{"positions": "rope", "qk_norm": true, "init_std_qkv": 0.0302, "lr": 0.00869, "weight_decay": 0.0, "schedule": "wsd", "batch_tokens": 65536, "dataset": "wikipedia_en"}
Below are experts of layer 3 (counted from 0) of a mixture-of-experts language model. Rows are named router (the router's row for the expert), gate (a neuron's input weights, with its number), up (a neuron's input weights, with its number) and show model dimensions 192-255. Each number is 200 + 30 x the weight over its row's rms, rounded and kept within 0 to 999.
Before each expert's rows: a language model's description of what the expert responds to. This comes from a sample of Wikipedia text that the model never trained on.

# expert 23
Middle digits of years like 2001, 1922, and words about awards, chart and season results such as Best, first, won.
router,200,184,234,142,243,226,228,208,214,204,196,224,197,116,168,152,188,220,199,182,194,222,165,175,253,179,207,199,160,191,220,170,218,226,145,192,169,221,233,188,168,193,202,140,147,245,194,131,254,225,232,238,215,222,168,191,209,240,139,154,245,146,214,160
gate0,177,201,220,209,196,220,209,198,236,157,206,225,202,175,245,214,229,229,183,205,229,185,220,247,178,163,224,213,225,185,242,204,216,271,175,150,208,151,216,179,199,196,181,232,137,202,219,219,218,220,174,219,204,198,162,246,177,201,203,261,211,203,202,178
up0,201,260,220,179,140,216,204,217,167,202,246,171,182,248,262,163,171,191,200,153,203,141,177,208,223,223,163,178,208,211,189,214,214,204,214,217,215,131,138,172,215,224,250,203,249,185,156,259,222,266,228,226,201,173,186,188,230,188,159,220,232,194,207,172
gate1,229,264,202,219,191,223,237,239,192,271,184,189,177,220,178,166,210,211,201,199,222,234,145,195,192,178,192,163,195,245,235,200,210,214,182,179,245,177,210,237,200,211,161,144,229,213,170,176,175,247,189,216,154,242,168,189,212,230,196,190,246,150,156,240
up1,220,199,178,236,192,169,223,232,206,167,152,233,176,226,215,204,169,196,222,236,236,249,171,165,206,190,162,147,207,191,189,234,193,207,163,170,202,194,191,214,115,239,188,191,124,193,188,180,170,257,185,239,187,227,224,232,182,215,172,196,224,183,197,237
gate2,219,217,249,160,118,229,231,219,218,171,143,168,258,163,165,194,181,189,198,214,190,173,194,236,202,168,223,180,164,192,191,168,203,174,236,176,259,170,226,205,203,208,173,169,223,174,191,237,165,211,267,243,179,203,182,240,231,246,214,158,167,210,135,180
up2,260,154,135,221,223,205,194,184,195,186,192,167,176,160,180,199,190,210,235,207,194,199,183,235,189,173,211,219,248,193,213,197,185,218,240,216,193,215,188,163,156,195,253,188,304,216,209,198,217,218,107,159,205,195,251,157,219,196,218,203,218,237,211,243
gate3,217,190,193,187,151,254,144,225,176,196,214,232,199,203,180,229,231,182,232,224,240,190,232,214,235,251,174,211,180,178,198,158,236,178,243,147,185,227,106,206,217,153,272,227,177,179,232,168,129,164,159,190,212,216,182,197,148,232,218,263,199,221,205,176
up3,208,210,168,213,226,180,243,152,201,178,223,200,224,251,164,218,181,207,166,194,184,209,149,258,217,201,157,194,143,198,212,185,258,215,220,203,171,186,224,130,259,200,227,228,179,241,187,128,206,239,194,175,158,229,140,174,187,248,196,200,150,154,214,190
gate4,226,219,180,222,208,224,169,134,151,186,161,229,197,226,175,181,227,174,186,181,217,180,210,119,194,218,234,190,258,180,244,216,168,241,223,194,249,167,232,226,216,197,175,174,164,175,146,193,193,222,235,186,207,166,263,231,234,177,216,244,182,207,167,174
up4,186,206,269,158,231,236,237,244,219,172,224,172,225,220,173,260,139,199,195,215,194,203,140,269,175,186,147,199,162,225,179,173,222,191,143,259,207,209,232,205,189,157,200,197,203,156,184,232,264,183,185,194,223,245,188,182,178,165,176,186,179,200,259,227
gate5,178,194,218,190,184,267,192,172,239,190,180,207,216,166,203,203,177,209,268,164,174,193,209,168,281,201,230,214,160,200,158,235,248,227,193,200,224,181,194,173,180,146,158,222,168,178,161,168,152,207,212,198,220,200,169,213,235,224,231,230,210,168,224,189
up5,148,199,209,219,174,234,190,183,198,132,239,214,162,187,156,204,241,181,159,205,207,234,198,217,174,166,208,186,192,209,235,291,248,214,169,254,206,152,221,244,196,175,224,213,171,211,230,225,223,194,111,225,208,213,201,234,252,225,123,178,252,208,240,179
gate6,144,167,180,183,221,247,188,174,196,245,187,120,197,229,157,187,242,238,157,188,203,221,186,155,199,207,208,225,199,216,225,206,168,190,176,152,220,165,161,203,162,135,166,243,228,200,226,239,198,212,200,180,170,227,187,220,189,246,225,225,237,194,175,215
up6,201,213,210,238,175,189,245,243,166,185,192,206,174,179,185,256,231,173,157,237,181,229,158,233,188,186,228,230,241,156,179,149,254,197,222,154,228,272,215,183,204,165,215,202,171,196,205,206,174,190,238,171,179,178,247,212,212,202,213,231,213,192,191,174
gate7,191,227,218,171,173,218,215,204,215,205,216,217,177,237,161,247,200,157,183,164,221,151,185,152,167,193,185,240,169,173,204,206,246,191,199,177,168,170,240,208,204,238,244,217,227,240,172,222,242,216,211,203,222,165,226,216,224,233,194,189,148,274,229,128
up7,189,219,191,221,232,202,223,237,186,142,176,209,174,124,212,207,225,202,246,199,182,194,196,178,191,227,220,216,199,178,272,114,223,235,251,157,198,115,164,194,154,230,186,190,230,227,175,196,207,225,180,198,168,166,228,169,194,140,225,232,184,177,188,208
gate8,221,197,209,182,219,177,209,212,262,208,195,232,173,171,149,143,207,227,170,235,190,174,141,195,205,170,202,226,230,200,156,217,159,277,177,215,201,217,263,155,171,156,220,153,197,164,170,199,204,185,194,264,191,219,200,214,196,203,188,191,202,264,213,191
up8,187,201,213,180,257,186,204,155,192,224,223,171,228,215,218,259,207,169,201,196,206,210,210,173,181,233,226,193,197,142,195,142,264,169,192,186,261,126,221,192,222,212,180,195,187,196,211,174,195,174,162,216,217,200,193,246,215,211,233,204,191,199,199,199
gate9,170,191,228,206,227,242,177,216,168,155,239,154,194,171,242,243,213,238,197,194,217,208,193,157,134,178,215,214,125,217,170,187,176,220,210,208,198,184,246,215,275,171,175,161,190,231,270,184,240,187,172,241,237,198,161,177,231,235,157,218,149,174,225,172
up9,218,170,177,201,158,226,230,188,197,241,247,230,243,219,182,206,211,192,217,218,204,183,224,120,214,138,180,223,205,193,213,230,151,216,177,209,215,199,161,171,227,190,184,181,212,187,221,260,234,196,214,191,207,173,198,240,202,246,139,163,219,183,247,196
gate10,169,212,191,144,185,203,153,191,159,171,212,201,222,219,238,212,226,235,292,202,240,208,240,212,211,197,217,192,191,241,171,181,247,156,233,139,202,235,200,198,181,163,273,213,208,108,155,156,233,233,213,240,225,183,216,177,226,195,180,196,193,210,210,243
up10,129,210,218,182,249,193,167,243,198,162,199,168,266,210,233,179,242,182,211,196,117,156,199,181,212,242,223,212,189,193,203,219,242,216,197,201,205,209,229,236,216,215,189,157,180,167,198,210,172,176,161,197,166,217,195,179,222,139,223,155,234,133,192,167
gate11,197,255,193,230,175,151,195,203,170,206,205,218,166,210,143,209,203,172,213,190,250,180,169,205,257,200,191,198,230,149,155,176,189,242,177,212,169,250,230,242,184,181,198,209,186,175,192,168,221,193,206,222,249,199,175,166,188,231,206,186,158,200,208,202
up11,165,213,243,172,195,142,203,242,156,236,172,221,174,306,167,185,152,206,232,224,186,167,209,226,206,228,181,167,203,194,236,206,192,184,165,161,158,166,211,183,206,162,202,234,206,182,180,238,192,230,194,228,219,203,225,172,194,212,170,173,220,187,216,166
gate12,229,182,240,201,212,203,214,164,243,158,212,219,173,200,206,249,201,194,214,224,245,208,192,179,239,227,264,168,150,206,174,212,215,181,250,172,216,227,208,271,219,216,204,133,183,229,230,255,267,243,210,214,186,194,229,244,196,248,202,200,194,205,222,155
up12,227,229,201,223,203,191,237,233,185,181,203,192,182,154,208,203,240,197,212,232,268,189,213,225,194,189,198,189,199,248,191,193,187,164,257,201,231,211,188,149,169,177,162,146,182,211,195,227,193,212,230,222,200,185,144,236,164,235,209,191,187,229,205,224
gate13,176,189,247,205,214,215,152,206,224,178,183,166,245,198,281,191,226,209,262,208,233,157,172,173,195,204,220,221,229,133,173,146,133,193,162,217,203,151,186,188,196,209,204,188,175,176,177,184,251,202,192,219,196,193,208,197,187,171,159,216,221,213,192,220
up13,139,233,251,212,193,203,166,185,209,180,213,173,263,241,219,185,203,113,251,236,156,171,226,197,221,204,175,177,229,193,171,167,174,206,174,184,187,185,231,183,201,217,227,188,205,144,168,143,249,169,226,234,203,141,199,201,164,185,174,203,255,205,166,248
gate14,202,174,196,174,282,239,180,254,196,206,223,195,198,181,232,252,192,178,208,212,161,212,146,188,190,156,256,199,168,130,234,171,202,235,161,179,184,162,127,256,205,205,206,229,240,203,209,184,222,216,205,206,188,208,219,236,193,184,185,228,177,239,255,143
up14,214,193,207,251,169,203,208,110,195,170,217,192,199,197,149,204,228,220,203,202,176,194,139,196,151,226,220,190,183,250,228,200,181,181,208,190,188,197,233,139,159,182,181,188,112,213,253,221,270,207,196,271,179,132,213,168,241,204,173,215,175,192,145,238
gate15,187,229,188,156,234,202,241,177,183,244,161,195,186,199,215,189,227,211,189,184,163,272,191,224,145,268,173,186,165,193,211,178,237,203,166,186,198,194,202,239,245,205,187,236,243,243,200,233,196,165,187,182,165,147,175,238,198,156,188,221,149,239,207,162
up15,171,179,229,111,181,131,220,218,170,241,168,187,174,216,203,200,238,231,210,190,157,253,211,228,221,213,213,192,200,207,213,159,206,194,193,192,226,177,237,275,258,241,241,271,252,241,163,209,209,183,182,181,226,161,220,270,206,161,185,165,186,218,198,151
gate16,158,190,223,227,167,174,176,174,229,186,157,214,196,170,204,103,184,219,205,190,170,187,207,150,192,229,183,199,244,177,187,173,223,177,193,174,231,218,263,222,178,218,179,210,251,234,176,180,214,232,226,227,179,228,199,181,249,246,196,204,217,132,174,234
up16,223,173,173,212,166,162,169,192,183,159,180,199,185,167,199,182,179,217,210,231,193,252,170,193,160,231,162,165,200,185,161,247,263,212,241,225,201,193,214,208,179,223,203,172,246,126,241,222,211,195,179,253,182,236,197,225,206,208,216,222,228,267,216,209
gate17,243,187,229,228,197,213,146,212,156,171,243,207,159,203,174,171,204,167,181,173,199,195,201,156,205,217,132,258,146,184,143,225,166,224,190,206,178,209,228,208,207,216,167,160,146,267,191,171,195,219,214,256,178,176,201,211,228,200,185,232,227,167,180,195
up17,213,241,181,202,238,251,152,264,205,179,177,199,164,199,210,177,196,201,187,225,200,219,195,149,191,220,198,270,173,184,232,238,214,197,209,191,164,255,170,186,212,211,180,174,234,265,165,210,191,215,246,211,161,168,205,235,181,159,184,231,150,191,240,189
gate18,172,249,245,221,225,193,190,159,175,243,192,198,192,216,168,175,211,188,181,245,217,246,172,275,202,178,187,231,144,217,110,185,228,230,222,204,238,221,190,207,130,209,234,175,178,227,198,212,215,208,216,222,223,244,208,222,117,203,226,183,200,190,189,216
up18,179,167,159,196,183,253,213,228,242,162,204,204,169,195,241,212,198,182,188,142,195,194,172,216,192,159,209,208,183,231,204,219,238,161,158,181,197,189,195,242,208,230,204,185,140,171,234,215,158,191,238,198,152,200,219,193,218,187,204,200,201,255,153,232
gate19,220,255,201,206,257,215,213,217,213,140,220,197,227,148,194,178,177,193,156,200,227,213,174,149,240,228,230,203,169,186,168,230,200,184,178,227,129,181,209,264,191,200,175,244,232,239,198,193,196,284,211,218,191,126,240,203,214,175,232,179,195,205,160,174
up19,256,207,220,235,163,220,186,178,191,210,202,185,172,160,177,241,118,235,260,249,165,148,185,134,160,189,150,242,205,188,226,215,228,240,223,153,231,221,201,181,200,173,209,201,190,164,185,224,245,202,199,243,185,190,201,228,230,166,184,217,166,207,233,214
gate20,209,267,242,191,259,180,181,241,224,195,186,205,217,183,208,226,195,232,211,197,210,239,211,185,176,188,227,175,239,177,170,199,198,164,156,222,212,158,154,227,183,129,203,155,220,145,180,204,219,225,174,182,215,154,233,203,200,134,194,201,211,191,219,164
up20,240,179,187,178,221,200,225,221,202,253,203,162,248,227,157,124,214,256,222,186,206,201,255,241,210,207,185,151,185,199,195,238,146,226,215,205,145,240,226,206,159,204,123,250,198,215,224,164,166,161,189,154,243,207,221,232,198,226,243,185,210,172,263,158
gate21,187,172,227,194,171,216,186,224,179,234,187,210,212,222,244,210,241,191,235,193,198,148,219,203,214,187,293,185,155,211,222,211,176,145,197,216,196,189,199,191,223,182,230,188,260,225,194,179,217,232,183,157,166,178,145,196,195,233,251,175,210,222,182,140
up21,207,140,170,199,221,157,156,225,149,220,156,203,229,139,205,230,216,247,208,140,241,231,224,212,217,210,166,222,214,208,190,199,188,184,193,165,162,192,234,163,208,228,222,180,233,207,196,212,179,211,248,146,192,190,211,120,214,228,197,234,233,195,249,115
gate22,205,168,210,214,212,197,207,187,215,191,222,292,213,191,206,195,222,232,200,199,184,244,261,187,177,236,228,198,178,225,217,177,220,189,201,200,209,132,156,196,226,208,186,195,214,252,177,130,237,193,147,202,172,256,282,247,206,233,186,213,222,195,202,156
up22,202,177,188,178,186,213,195,166,244,142,187,242,227,241,228,192,182,148,192,212,230,223,198,167,269,185,156,202,170,210,161,197,167,166,145,183,200,201,232,224,173,252,155,233,213,217,231,256,221,207,206,164,210,182,271,186,200,193,264,194,174,248,177,243
gate23,149,211,183,201,217,213,138,146,171,217,192,202,194,165,257,174,203,210,189,231,198,203,182,146,159,163,216,167,157,172,209,237,169,164,239,216,181,121,186,205,230,192,214,147,230,255,174,205,236,198,203,238,167,188,214,233,195,186,181,223,188,146,110,167
up23,196,182,129,178,155,191,180,215,209,210,185,199,201,217,198,220,212,198,237,195,178,178,165,155,173,205,248,190,187,206,212,244,189,163,251,201,238,188,239,184,207,180,272,209,225,207,210,215,189,206,199,201,158,224,139,240,179,219,182,219,221,219,130,226
gate24,178,225,214,229,192,191,171,179,165,221,199,226,232,239,191,202,203,195,188,220,229,116,203,198,164,152,204,178,180,214,216,200,209,222,174,175,219,236,211,226,213,213,201,158,165,142,183,217,190,212,246,240,198,207,145,188,212,135,250,152,140,164,202,170
up24,220,250,176,200,200,222,227,184,205,194,196,229,234,207,174,257,226,177,186,238,203,157,205,213,183,217,159,205,170,227,198,149,213,175,283,128,200,211,262,180,181,170,144,239,186,193,184,230,237,196,231,220,190,230,182,168,171,174,179,195,160,183,295,200
gate25,195,170,177,218,243,197,203,231,227,221,190,243,179,250,138,249,272,238,163,215,233,217,270,184,152,232,238,179,237,167,207,187,217,171,232,169,184,215,184,219,190,210,210,170,230,215,193,166,171,169,180,202,278,140,187,167,175,224,215,178,202,202,216,213
up25,237,219,198,259,189,182,173,242,204,238,209,180,181,229,202,204,206,206,238,190,215,204,212,178,212,194,251,168,159,231,286,206,189,215,207,219,167,211,158,230,209,214,195,233,191,172,200,230,141,208,197,154,195,180,214,169,198,257,193,190,130,260,158,213